Experts of a small language model: 40 experts in each of 18 layers.
Below are experts of layer 5 (counted from 0) of a mixture-of-experts language model. Rows are named up (a neuron's input weights, with its number) and show model dimensions 0-127. Each number is 200 + 40 x the weight over its row's rms, rounded and kept within 0 to 999.
Before each expert's rows: a language model's description of what the expert responds to; "gets" lists some tokens that make up at least twice as much of what it gets as of all text. This comes from a sample of Wikipedia text that the model never trained on. Tokens count by the router's weight.

# expert 21
What it handles: Function words in running prose, mostly of, the, a, in, to, with, by, as in made up of, is a species.
gets: " of", " the", " a", " in", " to", " with"
up1,182,295,202,148,224,214,270,224,226,119,203,152,228,183,145,164,181,202,160,253,207,192,195,203,257,212,120,300,162,163,152,150,253,202,175,149,170,259,144,168,211,185,193,213,269,193,246,124,174,219,169,227,144,234,207,203,284,229,198,272,155,209,215,148,207,221,193,191,187,173,178,120,215,237,169,183,137,201,178,228,211,194,124,179,178,220,196,170,188,195,242,192,148,170,270,290,129,176,188,223,179,148,199,231,195,186,189,215,254,211,153,134,172,217,222,180,184,260,222,150,183,194,128,215,151,211,157,255
up2,205,191,239,165,204,171,211,289,251,192,194,117,204,204,269,208,246,256,250,251,155,214,202,151,230,152,160,151,204,296,262,170,172,222,137,222,109,207,182,49,168,193,210,203,186,188,194,182,126,122,237,177,227,214,173,196,152,162,180,232,216,178,169,179,225,217,197,174,188,174,225,159,227,206,203,164,129,168,175,174,250,172,233,190,161,221,182,248,200,202,271,192,235,200,269,157,258,234,198,191,201,200,262,192,255,274,212,196,200,214,168,226,258,142,159,284,206,213,199,219,182,174,161,126,178,200,161,197
up3,174,198,230,165,222,185,180,166,187,241,226,166,140,232,226,192,183,191,110,236,237,231,224,196,208,200,217,245,228,230,201,153,228,228,233,266,148,256,236,106,146,227,169,204,153,173,219,268,198,184,211,177,255,200,175,232,235,213,192,165,229,213,152,152,129,247,180,208,146,161,171,250,182,213,195,187,159,122,215,131,225,193,216,166,233,273,250,239,205,160,246,239,213,192,216,243,157,181,219,189,230,118,97,128,237,210,224,132,161,147,169,189,141,205,104,202,214,234,193,132,185,279,164,222,220,122,168,236
up4,144,202,198,248,284,116,141,199,183,147,208,231,246,212,225,212,215,182,242,287,225,199,182,230,156,160,176,237,192,203,251,219,227,194,248,124,178,171,239,193,236,198,150,196,179,224,180,214,236,265,149,181,309,232,149,237,166,211,200,187,196,167,214,195,206,182,302,227,206,193,183,206,257,237,228,270,126,204,168,203,185,135,124,233,192,172,198,108,163,157,211,181,178,245,291,211,212,221,184,129,196,144,170,202,124,244,170,236,199,240,212,225,187,262,183,193,164,207,229,146,240,244,193,277,216,213,258,219

# expert 6
What it handles: Pipe separators, zeros and capitalized name-initial pieces in tables, lists and headings, such as |, B, Jo, Ga.
gets: " |", ";", ".", " 0", "G", " /"
up2,203,240,155,176,203,212,187,207,172,207,212,163,176,202,210,253,222,210,223,230,207,171,319,195,216,184,142,181,177,192,243,222,188,244,240,204,169,225,297,243,203,177,165,192,247,131,199,219,209,197,209,112,272,257,218,201,157,245,217,243,194,188,256,219,238,183,175,164,179,155,202,213,258,248,248,189,231,157,191,199,166,196,198,239,230,261,159,230,121,245,152,191,280,214,128,225,200,289,220,255,200,133,237,202,171,245,268,180,223,296,127,217,166,171,215,207,139,216,233,191,230,175,213,208,187,170,233,325
up3,255,230,181,244,250,188,165,184,232,178,171,178,155,258,246,235,189,279,147,198,192,150,129,162,144,194,180,243,219,150,224,209,199,182,165,240,199,153,187,133,193,161,215,132,197,209,155,260,271,213,221,163,176,211,184,240,224,153,178,217,216,222,138,216,205,254,242,236,203,243,226,124,173,224,295,180,208,181,171,226,146,167,176,188,188,258,227,168,94,193,193,184,175,214,235,213,244,167,222,167,228,157,324,224,165,206,164,183,171,212,183,247,201,215,196,153,222,198,283,206,162,269,180,213,223,272,113,275
up4,187,170,274,158,153,183,192,223,227,206,166,206,131,216,182,189,170,133,212,261,199,255,212,230,170,163,200,144,207,240,109,281,253,178,166,275,216,213,213,219,180,212,118,183,181,189,221,200,217,198,201,127,186,206,174,259,156,214,243,236,213,204,220,231,178,163,218,193,208,223,203,165,244,109,158,165,262,163,254,193,183,208,246,178,191,140,196,215,105,158,227,225,186,105,241,211,230,246,217,300,214,183,248,175,145,156,211,233,304,187,237,273,179,211,171,210,183,164,152,191,186,153,171,223,248,246,269,194
up5,249,212,197,210,204,250,212,150,242,160,132,219,208,254,226,194,229,120,199,285,218,220,203,108,200,215,164,193,235,135,125,152,174,182,219,155,218,253,231,251,221,207,235,197,197,185,174,240,192,252,195,133,239,184,195,219,258,252,246,163,225,251,254,228,185,196,193,221,214,252,252,188,215,181,205,195,209,211,174,171,214,221,149,165,247,196,193,205,182,251,234,209,287,202,191,172,124,182,123,234,154,234,234,267,125,166,212,198,183,241,213,159,99,187,237,271,171,153,181,268,253,144,143,184,231,130,218,270

# expert 24
What it handles: Month names before day and year numbers, commas in dates and lists, and colons after infobox labels like Songwriters:, Directed by:.
gets: ",", ":", " |", "c", " June", " September"
up1,224,259,188,140,235,194,161,167,197,162,293,202,184,146,231,206,161,260,230,219,253,173,245,164,200,242,150,221,256,189,259,211,251,215,151,142,232,254,246,152,217,258,229,193,241,167,259,215,197,216,223,195,144,199,195,258,195,193,154,265,216,248,187,187,242,216,212,142,193,192,115,191,206,220,229,166,168,185,175,262,212,206,264,158,179,167,222,162,141,186,175,251,243,267,193,260,257,243,245,247,194,229,215,234,215,194,218,120,269,256,153,157,232,156,172,251,174,270,191,172,155,214,93,178,251,200,168,170
up2,160,224,216,217,301,219,153,146,80,177,198,280,191,168,200,260,263,221,263,148,222,200,144,124,204,244,241,208,253,162,212,178,224,143,186,188,158,149,252,212,268,179,225,209,208,228,207,148,221,181,242,153,151,216,222,256,227,163,157,251,164,217,207,120,77,198,187,225,197,189,257,201,252,203,179,208,174,177,151,217,179,168,185,158,162,208,166,196,159,221,190,181,219,172,222,232,184,202,190,156,190,261,200,300,221,185,209,250,141,259,181,258,193,207,211,259,149,255,222,209,236,224,193,198,238,194,143,225
up3,191,192,200,208,210,124,151,168,238,148,227,206,131,236,237,180,209,117,174,204,184,194,242,191,211,231,151,180,229,230,147,157,129,104,138,208,213,246,164,226,170,215,206,192,161,206,208,198,151,204,228,191,164,256,192,217,222,168,181,189,160,156,171,159,215,217,160,143,231,244,206,216,234,125,240,175,184,173,215,141,194,140,110,184,286,195,282,145,189,145,153,159,232,167,244,247,121,228,140,212,189,211,148,202,234,161,217,187,160,211,185,169,228,204,173,211,214,187,289,215,179,282,178,227,221,82,192,144
up4,135,138,242,172,236,197,129,271,162,168,198,202,163,216,248,182,148,151,172,177,216,187,285,178,212,163,205,180,203,221,256,211,195,232,174,241,184,213,243,159,213,148,180,196,230,141,180,227,181,244,221,241,189,206,206,240,193,210,168,229,205,150,267,189,255,265,203,157,235,199,188,179,249,192,190,186,232,223,211,212,129,216,211,257,177,156,234,218,147,249,202,219,185,172,220,254,273,216,171,235,189,140,213,156,219,167,140,235,109,178,137,261,271,239,187,338,133,223,242,190,126,186,194,253,232,236,117,204

# expert 1
What it handles: Line breaks, table pipes and first word pieces in infobox fields, lists and headings, such as Year, end, Seeds.
gets: "\n", " |", " end", "os", " season", "um"
up0,186,223,121,185,233,170,171,221,174,163,257,219,194,210,171,137,227,168,152,170,169,219,150,202,234,152,211,129,197,252,157,172,166,224,165,215,186,192,160,144,205,175,152,269,212,175,199,199,175,108,262,184,231,159,238,259,124,173,226,208,198,245,176,161,182,129,234,136,219,249,127,184,192,115,225,129,208,219,176,127,201,210,203,134,194,260,176,207,155,180,154,209,235,135,310,110,213,200,193,135,163,216,181,212,163,205,181,235,238,228,228,285,201,144,216,165,149,153,241,223,161,205,195,219,169,217,199,174
up1,177,290,151,220,234,248,198,160,205,139,258,218,179,215,218,182,132,193,195,191,252,244,176,198,151,114,156,364,275,198,195,224,166,175,205,215,269,194,247,229,227,175,225,225,276,114,229,246,197,200,180,141,148,248,187,237,223,149,214,242,195,239,261,208,220,235,219,188,210,253,225,220,254,253,207,178,144,191,130,170,192,224,226,201,208,214,248,102,201,153,170,161,176,192,194,189,209,255,220,212,150,205,214,267,212,186,270,228,190,207,220,152,186,168,244,204,203,209,182,174,158,220,131,224,156,181,189,164
up2,224,173,204,200,125,155,163,216,148,162,198,211,175,176,236,208,257,207,235,186,155,226,158,191,155,191,194,131,169,192,195,229,223,128,218,212,190,241,234,187,146,135,206,205,266,235,175,212,229,257,211,173,215,227,204,152,168,112,275,246,157,303,197,123,136,150,241,166,231,166,205,187,216,161,246,158,176,221,145,76,171,195,162,182,217,234,194,202,218,197,244,183,249,197,176,206,185,263,94,146,213,183,259,233,148,245,204,215,246,203,167,214,101,226,182,173,182,173,216,238,279,189,251,232,199,207,204,233
up3,182,172,161,191,229,200,186,224,128,229,202,184,191,256,230,288,181,143,146,207,195,126,167,185,157,210,209,244,334,233,262,276,203,276,241,226,243,216,230,94,236,238,178,237,188,203,213,213,129,210,241,211,181,196,209,191,158,207,258,252,176,193,255,122,218,167,159,202,170,222,206,187,214,225,157,233,112,191,139,182,196,217,220,165,234,214,237,184,171,158,260,193,190,173,211,218,226,192,182,198,194,277,211,274,161,185,250,250,230,239,184,261,225,142,199,173,133,204,207,239,197,157,186,243,204,190,240,105

# expert 13
What it handles: Middle and ending pieces of longer words, such as ill in pupillage, ure in measurements, ize in specializes; also apostrophes and quotes.
gets: "'", "ic", "ill", "d", "an", "le"
up3,121,226,257,231,195,177,170,237,125,203,197,246,126,267,194,225,195,142,261,221,223,278,180,180,145,227,196,186,215,225,213,196,206,241,118,178,151,268,284,222,176,129,224,213,210,212,184,122,187,254,159,201,216,201,164,191,206,220,188,230,159,236,202,141,225,180,154,173,203,168,180,148,223,272,216,137,153,180,183,148,180,227,171,247,250,184,202,155,118,252,244,226,177,210,178,178,231,167,200,237,213,218,192,224,119,185,219,216,167,220,174,230,155,211,215,163,304,241,163,167,277,138,140,167,129,189,187,153
up4,178,181,189,122,252,216,179,244,164,212,236,175,185,247,161,133,213,157,273,208,146,227,166,185,280,173,267,195,240,185,236,219,276,203,170,194,258,196,219,147,224,185,189,279,176,182,214,165,130,189,133,143,139,253,201,276,195,236,196,207,217,192,156,172,164,218,164,218,186,164,285,142,204,234,134,148,158,188,218,235,213,139,152,157,171,243,267,221,214,184,173,236,261,180,210,223,177,213,210,244,143,148,187,262,225,175,108,214,247,178,163,210,226,175,232,231,228,182,225,187,327,180,210,169,201,190,228,215
up5,210,238,204,250,185,189,122,171,169,149,216,280,241,223,140,138,201,214,218,213,170,236,104,144,208,258,200,260,176,172,243,188,135,243,214,175,186,247,149,107,162,261,159,197,205,187,200,217,325,245,145,186,190,172,156,198,180,151,253,169,159,203,158,171,215,198,148,162,268,208,183,159,202,174,197,183,227,199,214,183,260,194,170,200,265,221,211,205,193,187,71,148,118,184,210,141,234,199,227,169,200,262,160,185,202,203,212,187,263,204,166,215,209,196,248,180,236,243,177,145,193,158,217,173,159,211,176,259
up6,155,208,193,200,297,233,189,267,131,179,157,222,159,128,223,114,176,164,162,143,265,300,212,144,174,170,171,198,208,257,232,139,188,170,209,186,174,149,213,210,160,206,222,172,231,178,127,210,222,214,241,173,179,234,178,172,246,211,162,202,181,284,195,215,254,139,204,129,155,172,216,162,225,171,170,193,239,247,199,144,220,257,129,180,208,179,166,227,165,213,147,224,193,272,251,193,203,187,153,189,246,129,187,192,197,160,199,214,243,254,211,121,169,214,259,230,207,235,242,234,251,191,270,258,175,153,241,167

# expert 25
What it handles: Plural s and suffixes closing a word, such as corals, examples, Rangers; also == heading markers and infobox colons.
gets: "s", "==", "ers", "es", "les", "'"
up1,195,172,207,213,246,249,223,223,234,250,164,247,172,189,196,180,213,199,171,272,162,253,139,132,162,254,202,163,237,223,149,162,247,177,193,229,203,215,200,218,164,220,174,194,269,213,90,152,163,220,220,240,245,171,222,197,168,213,219,180,187,230,182,255,193,275,291,156,206,170,139,184,246,198,326,180,184,160,144,178,195,218,136,266,235,239,191,255,190,153,102,180,152,214,235,245,245,155,231,191,209,190,220,179,149,159,263,155,234,252,235,210,277,201,188,192,99,230,186,184,213,174,186,187,203,216,234,218
up2,200,286,228,206,180,171,188,230,239,158,175,213,173,225,245,170,209,209,257,205,166,171,190,193,261,185,229,210,298,202,210,263,176,299,177,232,232,247,228,249,143,138,262,168,190,203,168,185,210,232,292,154,253,184,194,196,225,163,111,246,173,234,176,227,141,177,196,197,169,181,215,186,207,268,208,155,190,115,258,204,270,166,289,211,204,130,228,186,182,249,179,172,210,157,130,202,282,231,240,232,142,181,180,162,156,243,235,159,210,212,146,158,214,171,230,212,114,208,201,187,229,129,194,181,225,223,167,178
up3,182,208,182,243,290,170,196,254,187,186,235,282,160,252,201,191,213,238,185,203,241,210,158,153,187,133,150,180,297,204,237,172,199,200,218,161,247,244,242,195,219,225,143,181,196,221,147,278,221,204,180,170,108,202,194,263,209,213,161,201,178,282,190,174,203,203,250,249,175,213,117,177,180,225,221,226,170,182,160,190,176,177,91,163,198,234,173,155,214,258,251,247,175,219,165,234,304,115,220,265,269,213,236,252,181,132,165,192,173,219,213,188,176,195,221,183,160,135,180,180,212,247,161,179,251,166,245,200
up4,212,233,130,160,248,100,241,266,187,138,235,230,176,216,306,137,176,159,242,251,222,193,157,201,206,232,176,255,223,248,189,158,193,243,188,174,194,174,191,164,200,188,238,180,139,200,172,258,169,143,224,228,180,224,202,180,186,235,182,184,166,255,161,204,144,175,195,139,209,169,196,233,310,256,243,112,177,214,197,213,222,174,142,265,221,188,218,170,201,237,200,191,99,165,217,169,189,144,173,159,223,152,214,139,209,136,203,197,217,224,192,211,281,181,280,170,257,184,173,174,199,211,159,164,170,143,220,268

# expert 20
What it handles: Syllables in proper names and words after a first capital, such as C-har-les, Mar-ine, se-par-ate, Color-ad-o, plus table-row line breaks.
gets: "\n", " Mar", "ar", " Car", "ad", "li"
up1,268,266,111,213,195,223,171,227,206,259,158,186,199,245,206,193,252,196,188,183,149,259,116,113,235,222,161,207,285,129,235,153,223,236,189,172,218,230,230,281,187,160,151,276,211,115,241,182,217,192,241,193,243,237,178,183,160,208,290,163,194,170,218,207,175,235,133,169,187,239,189,189,253,205,171,161,120,198,232,246,181,191,212,205,177,212,115,144,226,206,98,219,181,212,170,118,195,209,158,188,160,177,225,173,198,195,176,211,217,166,215,228,172,148,262,164,210,156,174,170,255,147,211,197,212,183,142,195
up2,128,204,109,155,250,151,262,227,145,232,156,198,223,198,269,184,206,227,191,195,191,206,239,189,211,141,190,160,211,265,202,80,262,179,154,173,168,209,200,196,170,132,244,259,211,240,192,224,153,259,205,183,83,226,165,195,224,165,187,202,182,225,158,174,231,256,213,160,218,178,169,218,217,215,218,111,237,144,148,239,153,163,213,144,259,211,214,176,199,178,156,178,154,212,237,228,222,191,276,202,131,208,256,161,220,155,103,171,184,166,175,208,183,168,219,205,169,206,206,170,211,116,121,202,208,196,223,220
up3,186,186,221,236,194,170,129,229,197,149,257,274,153,197,184,159,227,206,177,216,146,163,114,220,193,220,179,220,189,137,162,234,231,191,201,179,205,236,250,167,126,243,197,232,208,210,216,216,214,198,190,190,245,261,225,186,249,112,205,160,208,264,244,172,166,185,148,229,175,167,112,223,238,194,164,193,130,200,208,235,183,135,193,221,242,198,281,189,167,106,156,196,245,221,172,139,171,198,173,159,218,161,152,197,217,279,252,196,184,159,285,196,261,251,165,213,127,167,257,160,156,184,237,202,148,197,124,268
up4,152,257,141,105,154,170,159,266,237,240,214,236,158,228,236,184,235,261,239,226,233,205,267,202,245,253,222,171,161,144,222,104,172,247,221,141,242,195,197,139,197,173,236,201,223,183,200,176,206,177,190,171,283,206,234,207,192,131,211,184,219,240,183,201,220,208,286,136,127,97,165,176,172,153,246,136,198,230,285,195,197,304,234,170,196,198,206,182,226,231,203,193,188,222,199,187,247,203,156,231,167,193,164,203,260,182,177,154,259,201,195,104,196,219,252,221,250,164,233,223,196,203,208,140,203,176,190,213

# expert 19
What it handles: The f in LaTeX \frac, letters F/f generally, and line breaks ending list entries, plus table position codes like MF.
gets: "\n", " the", "f", ",", " f", "F"
up1,188,211,266,171,209,79,175,221,200,191,148,165,199,177,198,176,184,226,225,216,235,141,218,237,226,132,282,176,251,202,216,272,204,263,236,210,184,178,179,183,179,130,217,251,207,161,193,127,182,259,172,212,234,215,198,189,168,231,309,138,167,204,181,154,198,230,171,210,227,255,194,157,190,276,266,206,184,204,213,158,179,207,144,173,222,184,122,149,167,75,155,231,199,159,214,312,200,187,211,166,178,199,166,191,228,196,284,222,221,164,259,258,208,218,240,229,253,194,208,234,163,168,208,155,218,203,193,212
up2,257,144,208,189,207,118,156,216,170,141,220,240,213,234,172,212,188,216,254,193,200,303,150,160,157,137,205,186,226,210,168,213,126,227,201,157,129,224,196,191,219,243,215,238,187,150,159,166,292,179,206,210,210,212,126,187,160,168,217,217,178,228,189,257,228,213,200,156,176,225,192,162,216,243,153,133,173,209,174,185,200,217,203,121,239,220,208,245,163,235,159,166,138,151,268,220,206,186,157,283,239,185,187,237,224,145,130,182,215,179,102,147,199,158,245,84,208,205,190,162,244,165,198,198,207,237,146,133
up3,166,208,190,167,176,200,232,211,170,189,263,172,203,182,318,240,208,245,221,177,187,180,140,216,218,150,215,245,232,203,249,270,171,220,86,187,131,184,197,205,214,85,164,201,193,147,154,238,222,150,268,193,210,213,212,262,225,210,143,183,241,270,190,197,112,183,246,105,156,251,206,231,170,201,201,165,184,189,198,250,146,199,252,221,191,265,178,216,208,164,186,154,119,165,122,207,193,242,245,193,150,158,228,141,180,250,211,208,135,200,226,197,230,189,183,269,191,235,189,256,221,179,236,247,211,187,189,224
up4,229,248,173,186,161,199,188,152,224,215,176,263,239,224,173,194,128,204,215,202,164,184,164,174,177,228,160,175,185,150,219,141,247,217,240,217,166,320,205,199,207,238,132,231,185,263,239,203,182,239,197,228,203,160,206,189,201,142,271,128,167,264,243,202,220,250,138,240,154,196,145,185,252,215,247,210,204,207,218,242,157,213,174,284,242,146,185,192,231,177,175,199,250,157,242,173,278,288,190,232,151,197,215,225,272,200,223,209,173,313,142,236,194,241,131,227,163,250,186,189,203,232,261,244,187,256,140,188

# expert 15
What it handles: Word-internal pieces, especially -ial in adjectives like martial, myocardial, and fragments of place names and words such as U-gan-da, Const-it-ution.
gets: "al", "n", "ur", "k", "y", "o"
up1,183,240,172,96,226,169,225,217,88,180,228,203,166,203,230,189,243,138,262,236,173,216,229,205,214,163,242,248,214,175,237,166,272,171,227,181,181,198,158,186,217,187,211,297,190,138,230,245,127,178,142,168,173,266,205,182,178,154,238,204,211,145,256,212,256,213,271,217,216,230,248,165,220,203,181,201,154,238,210,203,198,265,161,147,222,200,219,218,153,154,171,191,211,244,205,166,122,150,171,128,230,144,288,264,182,188,265,181,138,183,208,200,168,194,204,228,177,191,145,173,226,153,169,270,132,156,185,243
up2,162,181,224,194,247,141,206,234,132,157,243,234,82,202,227,232,200,221,147,241,225,240,140,107,150,157,177,231,263,212,242,209,227,146,222,254,123,244,247,159,143,244,186,177,201,164,207,205,263,141,227,225,212,194,193,194,261,258,194,160,171,243,188,208,169,241,146,194,218,135,142,185,215,169,179,215,191,178,173,173,200,191,194,199,234,237,152,244,266,221,218,206,175,148,257,263,216,147,198,182,173,176,195,230,241,186,209,204,189,258,147,222,202,201,201,182,253,189,288,166,305,195,238,123,214,165,227,271
up3,172,182,225,191,167,188,172,99,187,197,212,225,179,249,271,216,184,269,227,247,181,211,191,229,156,143,269,201,258,173,218,118,211,230,232,229,204,183,197,233,180,170,227,217,188,206,167,198,239,244,277,277,172,224,218,261,182,181,138,134,201,129,205,163,212,191,211,141,196,217,232,141,209,237,270,168,169,226,260,132,219,284,184,204,203,225,213,117,189,227,190,223,120,149,247,259,241,260,236,154,181,235,162,291,149,203,299,195,179,146,250,191,226,227,216,210,240,230,249,190,209,255,219,227,195,188,214,220
up4,262,206,142,226,161,138,123,159,220,217,191,171,245,250,305,97,219,220,164,243,166,169,142,140,230,221,197,223,257,187,203,177,215,188,172,248,165,186,219,213,165,201,140,202,286,158,255,256,213,207,252,172,145,202,250,230,223,207,219,177,164,223,233,233,237,186,155,221,256,213,250,193,179,153,178,113,192,217,167,96,218,162,228,237,193,214,228,207,168,197,227,236,146,202,189,201,217,147,180,190,169,181,243,224,226,204,270,179,209,279,151,277,229,169,202,168,250,198,151,196,214,217,240,146,155,170,150,276

# expert 0
What it handles: Consonant-vowel fragments inside words and names, often after a first piece, such as Car-va-jal, in-va-sion, Cor-p-oration, S-p-in.
gets: " ", "p", "la", " to", "ur", "va"
up0,221,249,263,195,225,228,123,265,205,181,181,211,130,217,271,207,169,271,213,190,187,194,208,245,162,211,184,126,266,227,215,192,174,242,169,160,206,180,183,217,197,142,214,209,147,184,234,162,183,241,185,197,204,191,190,233,134,173,226,167,206,175,109,191,206,137,152,185,259,119,195,194,202,198,264,158,114,173,258,169,251,262,224,200,274,146,207,220,165,223,216,235,292,160,176,219,173,203,185,186,229,235,211,61,181,213,199,160,177,175,213,193,205,191,246,179,287,233,250,149,258,224,192,235,236,188,173,133
up1,192,327,152,259,209,186,253,252,200,175,185,187,188,248,220,183,145,209,178,199,229,188,201,161,157,182,253,218,201,260,207,176,199,262,201,202,186,152,190,215,267,134,176,275,157,91,260,245,187,183,134,207,111,197,266,232,183,185,180,193,251,232,253,210,165,228,101,243,171,212,185,191,248,199,169,171,146,239,176,194,230,289,220,228,166,184,136,226,190,166,206,193,203,210,212,125,203,189,227,208,213,224,249,207,169,130,160,145,175,203,173,204,177,155,157,272,240,184,227,201,207,234,218,265,186,264,131,207
up2,248,242,119,221,235,177,220,229,160,186,163,206,193,273,172,213,187,243,230,141,212,220,174,159,207,160,184,256,227,205,199,156,240,213,182,193,174,202,144,147,219,163,137,171,148,146,161,204,199,249,176,188,232,220,279,288,153,149,198,152,253,225,254,264,192,280,212,161,203,227,230,201,259,200,213,186,252,184,235,216,227,177,196,251,224,218,209,261,161,152,203,222,228,217,153,115,203,187,256,206,152,185,210,177,167,123,218,120,238,141,262,191,158,225,274,262,228,264,254,185,182,290,169,259,203,231,221,234
up3,207,290,184,144,160,228,169,239,121,171,182,194,183,212,143,158,182,160,166,162,251,227,150,149,208,191,205,216,196,199,171,253,168,177,222,255,174,188,191,212,149,136,150,186,274,113,286,187,167,134,235,216,268,157,252,217,246,165,193,157,176,184,232,204,211,216,172,244,176,190,178,238,193,209,169,175,172,220,229,171,115,185,184,215,247,222,146,150,156,195,150,246,217,87,178,165,216,197,156,157,227,91,222,245,161,227,230,228,147,170,217,187,209,216,189,219,171,192,272,203,218,239,257,171,146,219,153,277